config.toml
n_experts = 256
hidden_act = "squared_relu"
moe_layers = [0, 1, 2, 3, 4, 5, 6, 7, 8, 9, 10]
routed_scale = 1.0
balance_bias = false
router_z_loss = 0.001
init_std_router = 0.0382
vocab_size = 8192
norm = "rmsnorm"
Below are experts of layer 2 (counted from 0) of a mixture-of-experts language model. Rows are named router (the router's row for the expert), up (a neuron's input weights, with its number), down (a neuron's output weights, with its number) and show model dimensions 0-127. Each number is 50 + 10 x the weight over its row's rms, rounded and kept within 0 to 99.
After each expert's rows: "gets" lists some tokens that make up at least twice as much of what it gets as of all text. This comes from a sample of Wikipedia text that the model never trained on. Tokens count by the router's weight.

# expert 165
router:49 60 63 66 44 53 49 45 48 61 45 34 50 50 41 58 54 52 64 51 61 40 45 43 48 44 42 55 44 56 46 31 70 36 54 50 55 72 52 48 63 44 46 54 48 35 42 55 50 60 53 40 43 58 61 49 48 52 39 43 47 63 35 61 44 46 48 41 61 49 49 51 38 32 52 40 37 47 50 53 37 57 30 46 60 26 62 59 27 67 47 57 58 47 39 52 48 39 72 42 54 55 67 67 66 47 70 67 51 61 46 37 46 76 48 41 50 51 65 41 46 47 56 61 47 53 53 65
up12:52 44 46 53 29 24 54 41 50 55 47 47 39 32 56 41 54 46 63 60 44 40 62 52 52 41 52 58 53 55 43 55 58 47 57 50 43 48 35 52 67 58 32 62 54 30 52 59 51 77 68 62 58 48 25 47 59 53 50 43 59 38 57 59 49 46 44 47 36 38 50 53 49 52 59 66 62 53 56 57 54 42 59 46 39 49 55 22 46 37 49 53 46 43 28 49 55 42 48 57 57 65 41 44 39 34 33 42 64 48 61 53 43 47 44 64 41 70 41 62 54 58 41 52 58 60 42 45
down12:45 54 59 52 70 67 36 59 54 58 60 60 55 63 36 61 49 45 48 53 47 56 47 57 48 33 45 47 62 47 48 56 38 56 49 53 45 41 66 44 34 51 55 49 49 46 49 47 52 34 49 55 30 57 74 37 40 64 56 57 58 70 18 35 63 58 56 48 64 53 58 61 50 48 40 40 50 37 49 57 63 56 41 37 46 46 44 63 50 63 53 42 54 51 72 37 48 50 51 54 45 34 47 31 38 47 53 43 36 52 53 52 63 41 43 29 61 47 49 66 60 53 64 41 70 53 56 42
up13:38 59 63 66 52 46 50 56 56 54 60 50 56 48 46 55 45 45 43 63 52 53 42 33 39 63 69 56 52 57 57 72 43 42 70 49 37 54 55 44 53 56 72 51 40 39 43 51 59 54 44 44 45 41 56 38 57 49 59 35 54 30 45 43 44 54 50 66 63 47 70 55 30 51 64 59 37 43 43 46 42 58 41 39 69 53 55 81 49 45 43 40 42 47 56 58 39 53 60 50 40 52 42 50 50 28 53 57 41 54 51 39 59 42 50 47 56 57 43 60 40 39 64 57 39 28 41 73
down13:53 49 49 45 56 63 43 50 41 56 51 60 50 59 52 59 56 58 45 41 45 57 39 62 63 62 47 43 42 51 42 28 40 52 37 55 41 69 38 32 47 72 32 57 50 52 58 50 51 39 56 62 48 65 48 51 62 39 61 55 35 42 53 57 50 40 31 51 41 53 39 46 52 48 40 54 50 63 61 61 45 21 50 56 54 43 58 33 41 49 58 54 41 64 45 35 51 35 44 42 59 49 42 49 52 41 41 34 52 38 62 76 66 52 42 55 34 39 82 45 52 43 43 39 48 42 46 54
up14:66 30 65 37 49 59 49 50 48 37 55 59 52 55 46 58 45 47 40 58 52 61 52 58 46 52 58 48 40 56 65 62 42 46 63 37 53 46 60 50 43 47 41 63 54 45 49 53 60 70 56 76 47 40 64 46 41 38 44 48 68 68 50 53 54 48 74 53 43 54 54 52 71 59 57 59 40 54 55 52 41 44 47 54 76 62 39 61 41 60 38 46 51 73 58 40 49 38 66 43 61 49 53 75 61 39 26 49 34 53 48 45 58 52 54 55 57 38 34 54 57 54 53 50 50 48 35 50
down14:37 63 29 62 56 53 57 51 40 50 53 39 48 40 56 46 51 28 56 51 50 45 53 46 44 51 47 56 55 55 28 40 43 59 41 71 43 41 44 50 62 52 61 36 37 56 40 49 28 46 52 44 67 68 43 54 61 65 54 52 34 48 61 61 54 54 45 52 52 64 62 59 34 34 36 65 51 52 34 30 65 49 61 48 43 61 38 43 58 47 59 53 51 28 47 69 55 42 30 54 49 50 34 40 30 57 52 56 56 50 53 48 26 52 42 57 51 64 52 47 36 49 36 46 50 52 44 54
up15:61 53 42 67 58 71 55 58 58 49 37 65 31 48 54 49 50 50 55 68 56 43 62 53 41 47 38 58 34 72 59 53 49 67 55 64 35 55 38 56 48 47 59 53 64 42 48 57 54 66 52 44 29 44 39 67 49 43 33 59 62 61 70 37 59 66 41 50 41 59 44 45 43 53 59 56 52 57 42 45 52 61 54 59 43 46 52 49 51 52 66 43 47 66 44 35 60 49 57 42 42 67 43 41 47 58 41 52 71 60 47 69 47 56 52 42 50 49 53 69 62 54 43 27 61 62 49 49
down15:56 34 55 35 40 46 47 53 58 40 66 51 58 60 48 56 42 36 40 32 42 45 37 37 51 45 69 63 55 35 30 57 32 45 70 47 61 54 71 32 51 51 41 53 39 53 65 49 50 34 44 51 58 56 60 51 60 63 49 43 44 64 41 64 36 35 36 57 52 64 58 50 51 56 63 52 47 62 32 48 56 54 53 37 52 49 50 51 38 43 37 45 57 45 40 42 30 48 39 47 46 39 46 41 47 43 46 51 49 46 55 51 46 54 49 67 46 52 54 30 55 52 59 87 50 41 54 48
gets: "ed", "en", "ing", "y", "ard", "er"

# expert 213
router:43 42 34 49 46 50 30 57 44 45 49 59 60 55 66 59 53 44 53 54 63 45 39 29 30 38 44 40 67 50 38 48 50 60 60 40 60 63 68 47 66 44 25 57 52 43 51 45 36 36 46 37 36 31 41 42 33 65 48 41 35 72 47 51 50 58 44 43 41 47 67 48 48 52 46 49 46 44 35 48 44 59 48 59 54 50 46 61 39 57 34 53 57 32 52 46 46 42 48 50 48 46 54 54 42 66 55 47 43 57 72 45 37 48 48 33 38 66 33 41 36 51 52 55 44 55 56 65
up0:51 47 37 48 48 47 53 55 27 54 39 34 41 45 60 52 60 66 41 79 43 48 44 49 48 29 48 61 45 43 48 65 45 48 40 45 31 32 47 42 35 41 51 40 47 65 59 48 47 47 41 51 56 49 51 55 60 56 54 56 56 49 32 59 59 69 54 50 44 43 41 43 44 27 47 44 51 44 45 61 50 50 55 56 69 50 53 20 57 63 46 52 46 74 59 58 43 63 56 47 44 47 55 49 48 62 36 47 38 57 50 52 60 43 33 51 51 50 50 57 58 23 44 65 56 59 55 26
down0:64 56 43 39 73 62 50 49 38 53 40 52 41 51 53 42 50 75 45 57 37 79 61 43 49 46 35 49 46 48 38 37 59 64 27 37 55 60 35 44 43 45 43 39 56 55 66 36 43 51 34 46 32 44 57 39 54 58 61 37 64 47 40 50 49 55 54 53 45 57 58 54 46 43 49 48 61 36 64 52 37 39 49 54 70 60 45 49 59 56 48 36 32 52 56 58 46 51 48 52 44 28 50 41 41 34 55 47 57 54 55 65 65 36 47 54 46 55 48 44 56 40 62 68 34 39 54 46
up1:59 56 32 52 43 53 50 46 58 53 46 60 53 70 68 56 54 75 63 41 49 53 57 48 60 47 75 33 56 37 68 44 45 48 48 54 47 58 41 60 56 51 55 56 52 43 51 21 48 70 50 62 55 56 56 41 52 37 39 65 54 52 31 43 58 48 52 45 53 61 59 41 38 30 47 53 54 35 42 48 48 54 49 45 60 36 35 46 45 40 57 52 33 62 49 53 57 46 38 58 32 58 44 50 52 65 32 41 61 39 39 38 63 70 53 48 54 56 55 56 38 49 46 48 40 31 41 56
down1:37 53 30 51 46 44 45 47 69 72 62 47 61 45 47 50 56 35 59 53 48 58 55 48 59 58 65 39 48 59 39 50 36 42 26 28 47 55 37 28 47 66 56 28 53 43 44 62 68 51 67 38 48 54 41 49 34 63 59 53 52 52 47 62 69 56 58 48 43 48 56 39 52 56 67 55 46 42 60 59 50 46 53 48 45 54 64 57 45 46 66 64 57 62 43 66 64 54 49 69 31 45 40 55 59 46 59 48 37 64 43 49 52 57 36 38 46 38 41 47 51 35 48 48 55 45 61 49
up2:48 34 54 52 48 29 35 41 50 61 40 59 60 43 56 35 52 51 54 38 82 61 40 58 51 33 39 53 39 47 41 59 50 61 43 48 48 52 45 41 47 51 46 41 61 36 46 57 25 53 60 49 46 39 64 51 51 45 63 59 52 47 43 54 45 44 45 40 60 38 44 33 47 45 50 49 46 61 51 57 29 39 51 60 48 59 39 65 50 38 56 45 37 55 29 42 28 49 47 50 27 63 43 39 37 46 29 46 45 56 41 46 47 66 58 51 53 54 41 25 44 43 59 49 45 45 37 45
down2:59 49 54 44 69 55 47 48 41 46 44 56 52 57 57 54 64 43 31 43 66 56 52 63 59 50 26 62 52 51 50 53 45 38 71 35 63 39 45 37 58 41 66 69 39 36 52 59 52 37 50 65 44 59 61 63 50 26 67 47 39 55 37 31 46 49 55 59 46 41 54 57 60 48 56 46 41 55 39 48 40 61 73 51 50 52 51 53 62 45 44 55 57 49 58 36 62 32 55 41 39 47 45 43 78 36 42 50 62 54 47 31 40 42 57 49 47 58 51 42 57 41 56 52 61 38 58 48
up3:27 58 49 57 26 56 40 42 45 51 52 54 58 33 58 56 57 49 41 37 71 70 28 51 47 40 48 64 67 52 39 48 50 75 45 52 52 46 46 69 51 47 38 41 48 33 48 55 43 45 52 43 36 25 41 59 56 39 47 26 44 46 54 47 57 49 54 36 43 49 45 48 45 54 50 48 35 48 56 59 43 45 73 61 58 49 67 58 47 37 45 42 54 39 53 68 61 34 42 51 39 59 46 36 48 48 51 43 54 49 49 51 29 36 44 53 46 59 58 48 55 53 34 44 41 41 53 58
down3:52 53 39 62 61 29 49 50 52 44 68 45 48 41 70 33 54 41 68 64 44 48 51 36 54 53 50 54 38 54 39 49 66 26 51 76 52 54 56 48 47 54 76 48 53 46 52 44 70 55 42 53 61 70 52 38 51 50 45 40 33 45 48 45 51 52 65 62 46 49 41 67 63 39 54 45 50 46 53 67 57 58 42 48 67 50 49 43 58 58 61 43 40 60 53 49 48 48 46 41 49 62 62 56 45 46 60 48 56 50 38 38 35 50 52 47 63 33 38 45 48 35 71 44 57 45 64 29
gets: " f", " p", " pl", " s", " sp", " fl"

# expert 120
router:51 56 57 67 47 60 38 55 41 44 54 34 58 47 51 61 60 46 49 60 65 54 38 36 30 35 50 57 48 60 36 44 69 36 57 53 67 47 65 52 71 42 32 55 53 36 43 54 48 52 57 50 41 48 48 46 51 56 41 46 45 65 46 58 42 45 29 49 57 53 56 51 53 42 44 54 55 51 61 42 52 56 44 58 65 26 58 58 35 57 56 60 54 37 56 44 55 34 68 51 65 61 68 67 43 45 61 53 49 62 66 33 46 71 28 34 51 52 46 48 49 64 54 55 59 46 59 58
up12:58 50 32 55 56 48 42 48 58 44 47 34 38 34 22 38 50 66 57 67 46 29 51 29 28 29 54 49 52 41 68 43 57 50 44 50 49 64 51 63 61 52 36 35 44 56 67 44 46 69 55 37 54 39 54 46 45 44 55 51 37 56 50 66 27 48 51 51 50 56 48 56 41 38 58 53 36 44 36 40 48 35 51 38 57 46 55 40 46 44 62 57 52 56 50 45 65 57 47 56 38 54 46 69 48 47 68 41 59 52 38 45 43 52 54 56 66 45 41 62 45 40 50 56 34 53 44 43
down12:62 62 51 61 53 44 50 37 43 55 52 44 54 39 47 36 52 35 58 46 34 55 44 70 54 54 61 38 31 71 38 54 39 52 67 58 59 42 54 53 27 44 54 46 54 41 38 43 59 48 51 56 38 58 63 39 56 59 35 43 43 38 45 41 51 58 51 46 55 58 37 44 58 56 73 52 76 52 51 61 37 57 49 55 28 40 67 58 44 67 44 55 52 54 53 69 47 56 58 62 57 38 51 49 48 55 41 60 55 52 63 46 58 71 51 36 48 69 44 53 40 42 54 39 60 33 62 52
up13:52 56 57 44 40 46 55 62 40 32 54 67 56 60 69 45 47 55 49 43 47 45 41 46 50 52 60 51 52 43 59 48 44 48 59 71 37 43 65 71 52 45 45 40 64 47 59 56 50 39 42 48 39 63 49 44 58 62 51 40 50 45 47 43 55 33 37 47 49 66 65 51 61 52 69 45 52 59 59 67 32 63 28 29 62 56 58 43 49 59 58 51 46 85 57 50 49 51 51 42 55 59 62 57 62 62 33 55 48 58 44 49 58 56 60 60 35 49 30 51 60 43 39 43 39 58 57 34
down13:32 60 61 48 43 54 45 46 53 67 41 51 52 40 42 54 44 62 46 57 59 52 50 53 59 45 45 54 62 66 45 46 34 56 46 39 58 62 31 56 46 58 45 58 44 53 75 49 41 66 53 61 41 56 49 34 44 41 56 52 48 50 43 59 57 57 48 57 54 35 47 52 67 54 50 60 46 50 46 26 59 50 56 48 62 34 31 38 43 44 49 40 61 22 55 30 62 51 42 65 42 35 58 60 51 29 43 36 41 27 44 57 49 35 43 39 50 52 53 45 45 67 55 46 73 58 54 56
up14:46 45 48 59 42 61 37 31 55 64 43 52 38 36 36 43 53 47 65 43 52 58 35 41 46 49 39 69 33 45 51 52 56 59 33 61 53 42 40 55 51 35 44 45 52 51 56 38 59 47 52 38 43 51 37 56 49 29 52 53 56 57 52 39 49 63 33 51 58 65 43 58 50 55 42 48 27 62 49 38 47 71 46 52 55 34 49 39 48 48 69 44 47 30 52 41 44 59 47 55 43 52 50 53 40 67 50 48 46 34 36 29 47 32 60 67 67 48 65 40 59 55 30 51 58 43 66 51
down14:41 58 50 33 37 74 49 51 42 59 32 45 57 63 50 54 43 60 67 33 56 45 52 53 52 31 65 47 68 53 37 33 54 52 61 26 51 39 44 70 45 73 47 34 50 46 54 59 48 48 63 59 47 57 73 57 60 44 54 52 49 35 61 53 52 46 54 46 49 60 54 49 58 58 41 61 53 58 52 50 48 42 59 46 51 59 32 53 60 56 54 32 25 38 45 51 48 42 58 47 57 36 57 57 37 46 49 47 66 46 70 61 59 61 36 51 43 71 50 61 44 52 53 42 47 58 46 50
up15:29 62 39 57 54 48 55 57 44 47 46 52 46 59 50 29 65 67 47 56 38 52 47 49 50 43 60 66 51 30 57 43 49 42 47 57 46 45 45 43 45 60 51 55 62 57 32 30 30 56 43 54 41 65 24 52 61 45 55 41 44 43 57 60 54 56 33 54 52 36 46 53 68 49 45 31 49 60 62 57 46 54 43 43 56 56 23 27 59 51 52 46 33 36 61 53 40 58 49 42 65 67 35 49 51 42 53 54 60 53 48 33 39 42 31 51 65 38 55 51 54 56 55 53 47 42 42 44
down15:63 43 43 49 63 34 54 54 52 59 37 50 31 40 35 51 48 56 43 56 49 58 50 41 41 56 40 43 37 44 64 37 50 50 43 42 38 44 54 37 44 40 46 53 33 44 34 45 50 50 50 47 38 39 53 40 46 42 41 53 59 67 30 44 54 54 65 52 74 58 66 61 49 44 48 36 35 35 30 43 52 39 59 53 65 42 62 47 45 46 62 33 42 54 55 40 52 65 56 57 57 29 43 53 44 59 62 44 59 45 75 48 53 42 63 56 38 40 65 59 64 60 57 46 34 48 65 43
gets: "ing", "ed", "ly", "led", "ted", "ated"

# expert 123
router:43 40 54 57 55 57 53 36 44 71 51 35 55 71 45 57 47 48 54 53 52 47 45 41 44 46 54 45 56 56 40 33 58 33 53 48 54 58 53 48 45 38 33 56 55 48 55 40 46 47 53 52 45 37 51 37 42 49 46 56 46 52 42 77 54 55 33 56 47 38 62 35 38 45 36 57 50 36 59 37 43 58 43 63 70 40 42 60 37 58 55 57 71 47 54 32 64 44 65 52 49 52 55 48 65 50 60 60 33 51 61 45 21 50 35 49 51 54 43 50 43 84 50 60 60 57 47 46
up0:41 41 68 64 57 49 32 37 41 45 63 43 53 51 58 51 70 58 61 50 54 48 53 47 58 59 55 39 59 44 61 52 44 55 31 49 43 67 34 61 67 48 52 39 71 38 42 56 49 52 37 57 54 54 41 55 53 46 61 58 60 83 62 46 32 58 61 46 63 38 55 60 53 46 57 55 60 47 33 60 45 40 52 28 36 43 44 36 43 49 55 43 45 32 50 24 57 61 51 54 65 44 43 52 43 57 51 44 57 49 37 52 42 68 46 61 45 47 63 41 58 57 47 38 63 45 56 54
down0:43 58 58 49 71 41 67 78 51 58 35 53 55 33 53 41 45 37 53 52 38 49 53 31 38 41 30 66 49 56 66 38 55 42 43 40 54 51 52 61 47 35 47 45 42 48 48 52 45 57 55 41 46 51 50 38 60 53 53 48 53 61 50 33 79 54 57 37 69 60 52 35 56 46 41 37 64 57 49 45 52 63 46 53 63 53 47 52 44 33 66 45 46 39 32 53 59 42 53 59 53 60 41 37 28 56 45 50 45 49 45 48 60 35 57 38 51 62 51 50 34 56 72 59 52 49 45 36
up1:59 59 31 49 40 44 43 38 72 60 42 58 44 33 52 58 45 39 43 37 57 52 45 67 66 50 63 40 41 47 46 60 48 46 58 74 55 55 44 76 53 60 44 61 48 53 64 55 68 35 59 45 39 49 46 52 36 52 44 45 46 51 44 48 62 41 57 49 44 56 69 39 41 42 59 51 54 75 57 65 62 58 47 48 53 71 38 46 54 36 45 46 53 58 35 51 49 44 40 57 44 53 42 38 49 58 37 58 46 56 61 51 40 50 58 48 39 53 20 55 54 47 46 43 28 58 64 42
down1:63 60 49 58 53 62 41 56 47 64 46 49 53 54 32 43 63 55 52 52 24 36 47 70 17 55 36 61 46 52 46 53 38 55 52 34 40 38 47 37 44 51 61 51 49 41 50 54 76 51 61 58 53 45 51 51 65 53 55 56 61 45 43 63 40 51 68 66 42 32 42 57 55 54 48 48 50 47 44 63 51 54 56 50 47 34 50 66 28 62 32 25 40 42 68 53 41 50 55 50 62 58 55 63 37 54 58 49 39 58 53 35 51 66 51 45 58 48 58 55 53 39 47 52 53 44 49 50
up2:49 48 48 45 43 47 29 52 61 29 56 54 38 59 44 42 41 44 38 52 58 63 47 64 48 64 71 37 55 52 37 41 74 42 57 40 54 38 38 36 59 33 41 47 44 49 39 52 55 48 53 55 48 55 52 38 58 50 50 56 50 51 53 41 51 50 52 50 54 41 43 48 62 23 33 62 46 64 48 57 58 57 46 36 51 43 28 38 58 63 69 44 56 48 70 49 53 44 61 47 54 46 62 44 50 33 36 38 49 58 29 45 58 34 49 38 65 60 51 35 45 51 63 53 61 48 28 50
down2:48 36 71 34 35 43 64 37 40 67 33 60 61 46 49 51 36 41 47 64 58 45 75 53 45 58 54 40 51 47 58 56 29 46 47 52 54 65 58 48 51 69 56 63 45 46 55 53 49 49 60 47 54 52 49 66 66 52 60 45 72 55 43 29 54 54 40 69 44 67 42 48 44 67 57 48 44 53 33 45 56 45 49 53 64 54 53 47 54 54 33 48 42 47 53 66 47 58 43 75 50 33 47 42 59 50 55 53 56 36 53 41 61 67 53 56 42 42 51 58 48 30 35 41 47 48 43 37
up3:57 63 38 65 52 60 60 61 54 46 35 50 57 41 56 38 59 44 58 48 51 44 46 62 52 56 70 55 61 52 44 54 61 44 33 66 47 59 50 49 51 52 61 25 55 59 62 46 48 31 56 42 38 21 48 47 44 38 66 60 47 54 44 44 56 59 36 52 51 36 50 31 41 54 60 44 58 47 62 54 57 54 50 53 43 46 41 56 34 54 69 43 60 65 52 53 27 36 51 40 56 34 54 47 56 28 54 50 50 43 61 33 61 58 47 53 53 60 54 50 30 48 25 45 60 39 42 52
down3:29 64 43 32 59 46 46 56 48 38 48 49 52 50 58 40 61 51 47 50 39 71 50 55 36 43 24 27 59 49 57 43 36 50 47 52 52 38 54 57 54 55 44 45 47 31 47 47 50 58 53 42 59 56 59 39 67 47 49 61 63 50 25 50 44 60 47 68 57 53 48 53 58 30 43 72 50 61 58 49 42 32 49 52 72 62 36 46 46 70 51 63 47 45 52 54 51 54 45 57 61 69 52 43 27 61 35 50 47 52 47 61 39 53 39 52 50 38 48 57 47 44 70 44 43 35 53 53
gets: " the", " a", " other", " some", " one", " two"

# expert 240
router:41 54 42 60 57 58 60 40 37 62 54 33 68 59 34 57 41 58 46 49 58 57 43 52 36 42 47 38 57 42 49 50 52 42 51 54 52 55 57 36 55 42 32 48 67 51 52 37 62 40 56 48 52 36 43 44 51 48 43 63 32 51 46 70 38 62 44 58 62 39 64 40 28 41 48 52 46 29 38 41 44 62 47 55 58 43 46 62 49 52 43 54 58 54 56 29 58 24 61 47 77 62 46 53 67 42 52 60 33 51 57 42 38 50 26 54 52 57 52 53 35 54 43 60 52 58 46 48
up0:45 57 39 52 42 52 57 65 48 29 51 57 51 68 56 48 48 77 50 51 52 43 54 57 51 67 40 45 28 26 49 45 46 36 68 61 44 40 34 41 56 32 67 49 63 55 50 60 41 48 44 52 56 41 55 53 62 52 48 41 34 44 41 52 58 78 53 61 43 45 56 34 54 49 35 59 47 57 51 51 59 65 43 48 56 43 56 58 38 51 43 50 43 50 60 51 45 49 57 54 56 41 36 56 60 43 51 38 61 51 65 62 50 57 41 63 31 60 51 43 27 31 56 51 64 56 35 48
down0:47 37 60 59 41 64 49 51 42 28 43 65 54 38 71 42 71 71 34 53 65 52 41 59 36 38 43 52 55 44 65 53 22 52 40 61 60 49 46 62 54 53 58 45 57 61 46 38 62 54 54 53 40 47 53 40 31 52 59 42 68 61 58 41 46 39 46 36 55 55 40 64 43 54 51 62 47 49 40 44 56 47 51 59 64 57 60 42 64 65 50 40 40 52 59 39 50 55 40 60 65 37 48 40 58 65 56 60 45 39 35 56 57 43 42 55 58 36 37 51 52 48 53 36 35 55 54 67
up1:31 48 65 43 54 47 54 42 41 35 58 63 61 55 60 49 44 56 61 30 45 69 49 56 59 39 44 27 45 35 50 49 42 60 63 49 54 45 61 48 45 38 42 58 52 49 32 53 43 75 58 48 65 39 40 41 63 50 40 66 48 43 62 42 44 57 33 45 61 50 53 61 67 58 57 49 67 61 35 61 50 47 66 55 44 53 52 43 74 59 57 36 46 39 60 37 66 30 57 48 47 42 53 50 54 57 46 44 57 52 35 42 43 50 33 43 48 45 46 46 50 62 58 42 34 53 50 32
down1:47 53 47 28 51 43 54 43 53 43 47 45 31 52 39 51 44 58 67 69 49 44 52 44 51 48 55 44 44 58 41 38 51 54 56 42 41 54 47 56 66 32 67 26 63 39 68 46 48 37 49 59 44 41 53 40 57 63 51 38 49 60 46 61 44 37 68 43 63 44 38 67 62 61 35 56 35 46 42 72 33 52 54 35 44 51 49 48 33 46 62 62 59 72 64 48 43 63 39 47 51 51 38 34 56 35 64 57 48 33 51 57 42 47 59 59 38 47 45 43 42 36 45 50 46 42 60 50
up2:47 51 55 45 54 44 32 71 43 48 34 49 43 55 66 49 54 51 61 40 49 55 74 49 47 59 67 55 44 50 36 37 39 57 48 61 53 46 32 36 47 53 48 41 62 52 55 65 58 58 49 50 59 48 31 66 48 45 57 52 31 41 60 44 40 54 63 40 45 37 25 41 58 63 56 57 64 58 58 49 48 58 58 56 31 50 59 33 52 35 72 58 51 54 36 62 45 37 41 48 34 39 47 59 40 41 59 59 57 62 59 60 36 50 62 44 50 58 53 53 50 31 41 63 58 44 63 54
down2:60 39 63 53 48 57 54 41 49 46 54 56 58 57 47 53 51 66 62 28 55 49 53 43 33 33 59 51 46 30 54 49 28 50 53 50 49 51 71 47 46 43 42 22 22 63 47 40 53 38 50 55 58 29 45 43 48 37 45 35 51 43 33 48 66 53 50 54 56 58 59 57 38 44 61 61 24 29 49 64 41 60 57 54 53 54 41 46 55 38 56 53 61 55 54 42 59 59 47 66 51 47 58 48 40 51 59 43 47 51 49 34 60 59 43 48 50 72 60 54 40 44 52 48 49 63 45 34
up3:70 46 55 66 42 49 44 52 54 52 46 41 47 43 52 49 56 64 40 39 51 47 56 41 26 45 37 72 33 28 43 42 64 50 52 44 35 50 52 38 36 54 51 57 47 61 42 59 64 46 34 54 56 53 46 43 47 59 51 50 37 56 54 34 48 59 52 49 36 46 43 59 60 24 61 51 35 34 45 55 47 53 46 57 34 53 53 42 65 64 54 40 29 55 60 36 58 33 52 54 54 43 36 70 37 54 58 42 43 35 34 54 36 56 38 44 44 53 72 44 58 47 47 39 40 45 53 39
down3:43 57 50 48 43 59 38 52 53 48 56 52 39 45 57 56 43 82 44 46 52 33 64 57 44 64 67 57 60 57 51 43 40 38 60 60 62 57 50 34 54 51 41 43 57 58 42 50 57 58 48 50 52 53 52 61 40 47 46 72 58 38 54 60 55 72 49 56 54 45 63 51 58 40 50 51 67 48 58 51 46 53 47 49 23 67 61 49 53 46 42 22 58 53 47 56 31 49 39 51 53 42 57 29 51 64 45 37 64 47 65 55 51 32 56 46 36 51 22 44 37 39 57 54 52 54 39 43
gets: " as", " a", " be", " one", " the", " also"

# expert 24
router:40 56 57 57 38 45 51 45 53 52 42 29 49 51 42 60 54 48 48 56 58 39 46 42 32 35 32 41 54 54 51 50 61 44 61 50 58 58 64 35 60 49 37 57 65 40 40 64 40 40 57 61 50 52 53 57 47 59 38 63 52 49 54 59 29 72 47 38 61 51 63 52 61 50 51 33 48 42 63 51 47 53 32 55 55 32 44 69 42 54 34 59 49 52 54 53 63 48 70 43 69 54 52 57 50 48 81 56 47 66 57 29 52 77 36 43 47 49 53 52 47 58 47 56 48 42 45 61
up12:52 52 64 58 68 61 31 43 44 52 55 56 66 51 45 52 64 28 39 53 57 53 42 73 72 50 44 55 56 52 78 54 58 46 38 74 56 59 60 26 57 42 48 44 55 58 48 47 52 47 39 43 49 69 60 55 48 67 49 47 48 37 50 54 34 65 49 57 47 64 54 49 48 55 46 40 35 48 46 43 68 49 55 54 63 45 51 64 38 44 39 42 42 59 50 29 57 51 60 60 56 59 42 62 50 47 38 59 69 40 42 40 55 43 38 58 63 55 55 53 45 58 46 59 48 36 45 63
down12:55 55 30 44 45 21 53 42 53 58 66 38 48 50 60 56 47 46 39 37 63 58 73 63 53 52 68 41 52 52 48 34 47 40 46 27 61 38 40 45 54 44 62 45 45 40 46 53 81 54 38 53 49 35 49 41 61 36 47 27 42 63 53 52 60 51 52 49 56 35 48 54 52 34 51 48 69 43 48 38 60 38 53 47 45 43 61 50 61 53 42 49 52 62 58 57 64 53 51 47 45 53 57 74 58 50 57 39 55 47 48 55 42 64 50 54 54 43 57 50 58 75 48 40 65 46 36 45
up13:50 38 57 51 64 49 71 41 51 59 43 52 26 53 45 57 59 63 50 45 39 47 41 40 28 60 27 43 32 59 58 61 55 46 56 57 57 45 45 54 56 51 44 46 71 52 61 58 43 49 32 41 47 39 60 44 56 51 42 46 62 48 57 59 56 48 30 63 48 72 46 47 39 58 58 57 45 47 66 24 52 47 36 66 39 55 63 37 47 49 53 61 48 53 49 64 59 48 56 57 45 45 40 47 55 59 44 53 43 51 41 34 66 55 51 58 32 49 54 59 26 60 57 28 48 53 39 48
down13:57 57 40 55 37 56 35 51 43 53 38 49 53 41 67 43 48 42 43 69 48 50 47 61 75 43 64 54 49 35 44 53 47 76 56 39 26 49 48 64 53 54 53 52 38 44 53 56 50 44 69 51 56 49 46 54 44 45 45 58 46 32 57 50 55 60 63 47 38 28 39 61 56 32 55 40 50 63 31 54 56 49 54 43 62 48 38 54 36 55 45 53 59 33 43 46 45 59 59 33 42 43 61 66 42 33 49 47 61 56 54 58 49 31 47 35 57 65 50 49 40 48 50 64 42 44 29 64
up14:53 41 41 30 63 52 40 45 60 52 66 60 68 60 40 47 49 55 42 20 42 52 48 52 74 57 48 54 60 48 40 53 58 58 58 51 42 39 59 51 53 38 40 42 47 57 44 53 48 46 60 70 63 59 46 40 47 41 52 37 45 26 55 59 25 50 56 39 69 61 58 34 43 56 41 55 70 52 66 53 49 50 53 39 52 65 40 58 36 44 67 45 43 63 52 27 55 46 37 64 62 59 53 54 60 68 53 43 49 56 45 59 49 50 45 48 54 57 56 66 61 44 53 54 47 50 54 61
down14:56 55 50 62 51 47 53 57 59 51 51 41 60 49 43 26 61 30 53 59 36 56 37 47 31 46 48 37 54 37 62 55 42 42 53 63 41 30 54 53 53 40 35 67 61 36 46 57 46 45 48 55 53 41 50 66 57 57 60 47 58 39 26 65 53 56 37 45 45 43 52 65 42 38 63 47 69 54 62 30 65 47 53 64 47 38 59 54 62 53 50 52 53 31 40 73 47 55 55 66 48 44 45 48 46 46 72 54 56 52 62 39 55 64 62 60 45 45 43 55 42 42 40 56 61 44 57 34
up15:68 44 81 48 38 33 62 50 40 38 35 48 63 65 50 57 55 43 54 66 40 53 42 52 45 49 44 47 39 51 54 45 46 63 61 50 59 54 54 36 53 65 59 42 67 54 48 77 55 48 46 36 30 41 59 64 56 39 52 54 51 63 62 74 62 52 47 51 56 45 42 47 49 56 40 45 51 53 59 62 61 57 38 45 40 44 68 54 45 49 38 41 59 37 51 61 45 57 39 48 38 32 45 55 47 48 60 63 40 50 64 48 52 35 41 58 49 45 33 37 68 65 43 40 51 37 44 56
down15:45 41 61 62 50 49 44 34 59 53 46 64 39 54 56 42 52 32 43 47 56 64 51 60 69 52 52 45 43 54 60 47 40 57 45 61 61 56 40 55 45 47 60 61 54 55 61 45 72 42 58 61 46 52 40 52 56 67 52 44 44 46 60 47 50 45 45 62 42 36 69 52 43 49 55 57 38 67 54 49 70 55 34 33 45 46 33 50 52 45 53 58 51 59 37 56 72 60 51 39 61 64 58 48 59 60 40 44 41 84 35 47 44 55 59 24 40 36 69 54 45 57 46 51 48 35 53 56
gets: "ed", "ad", "ab", "h", "ong", "ah"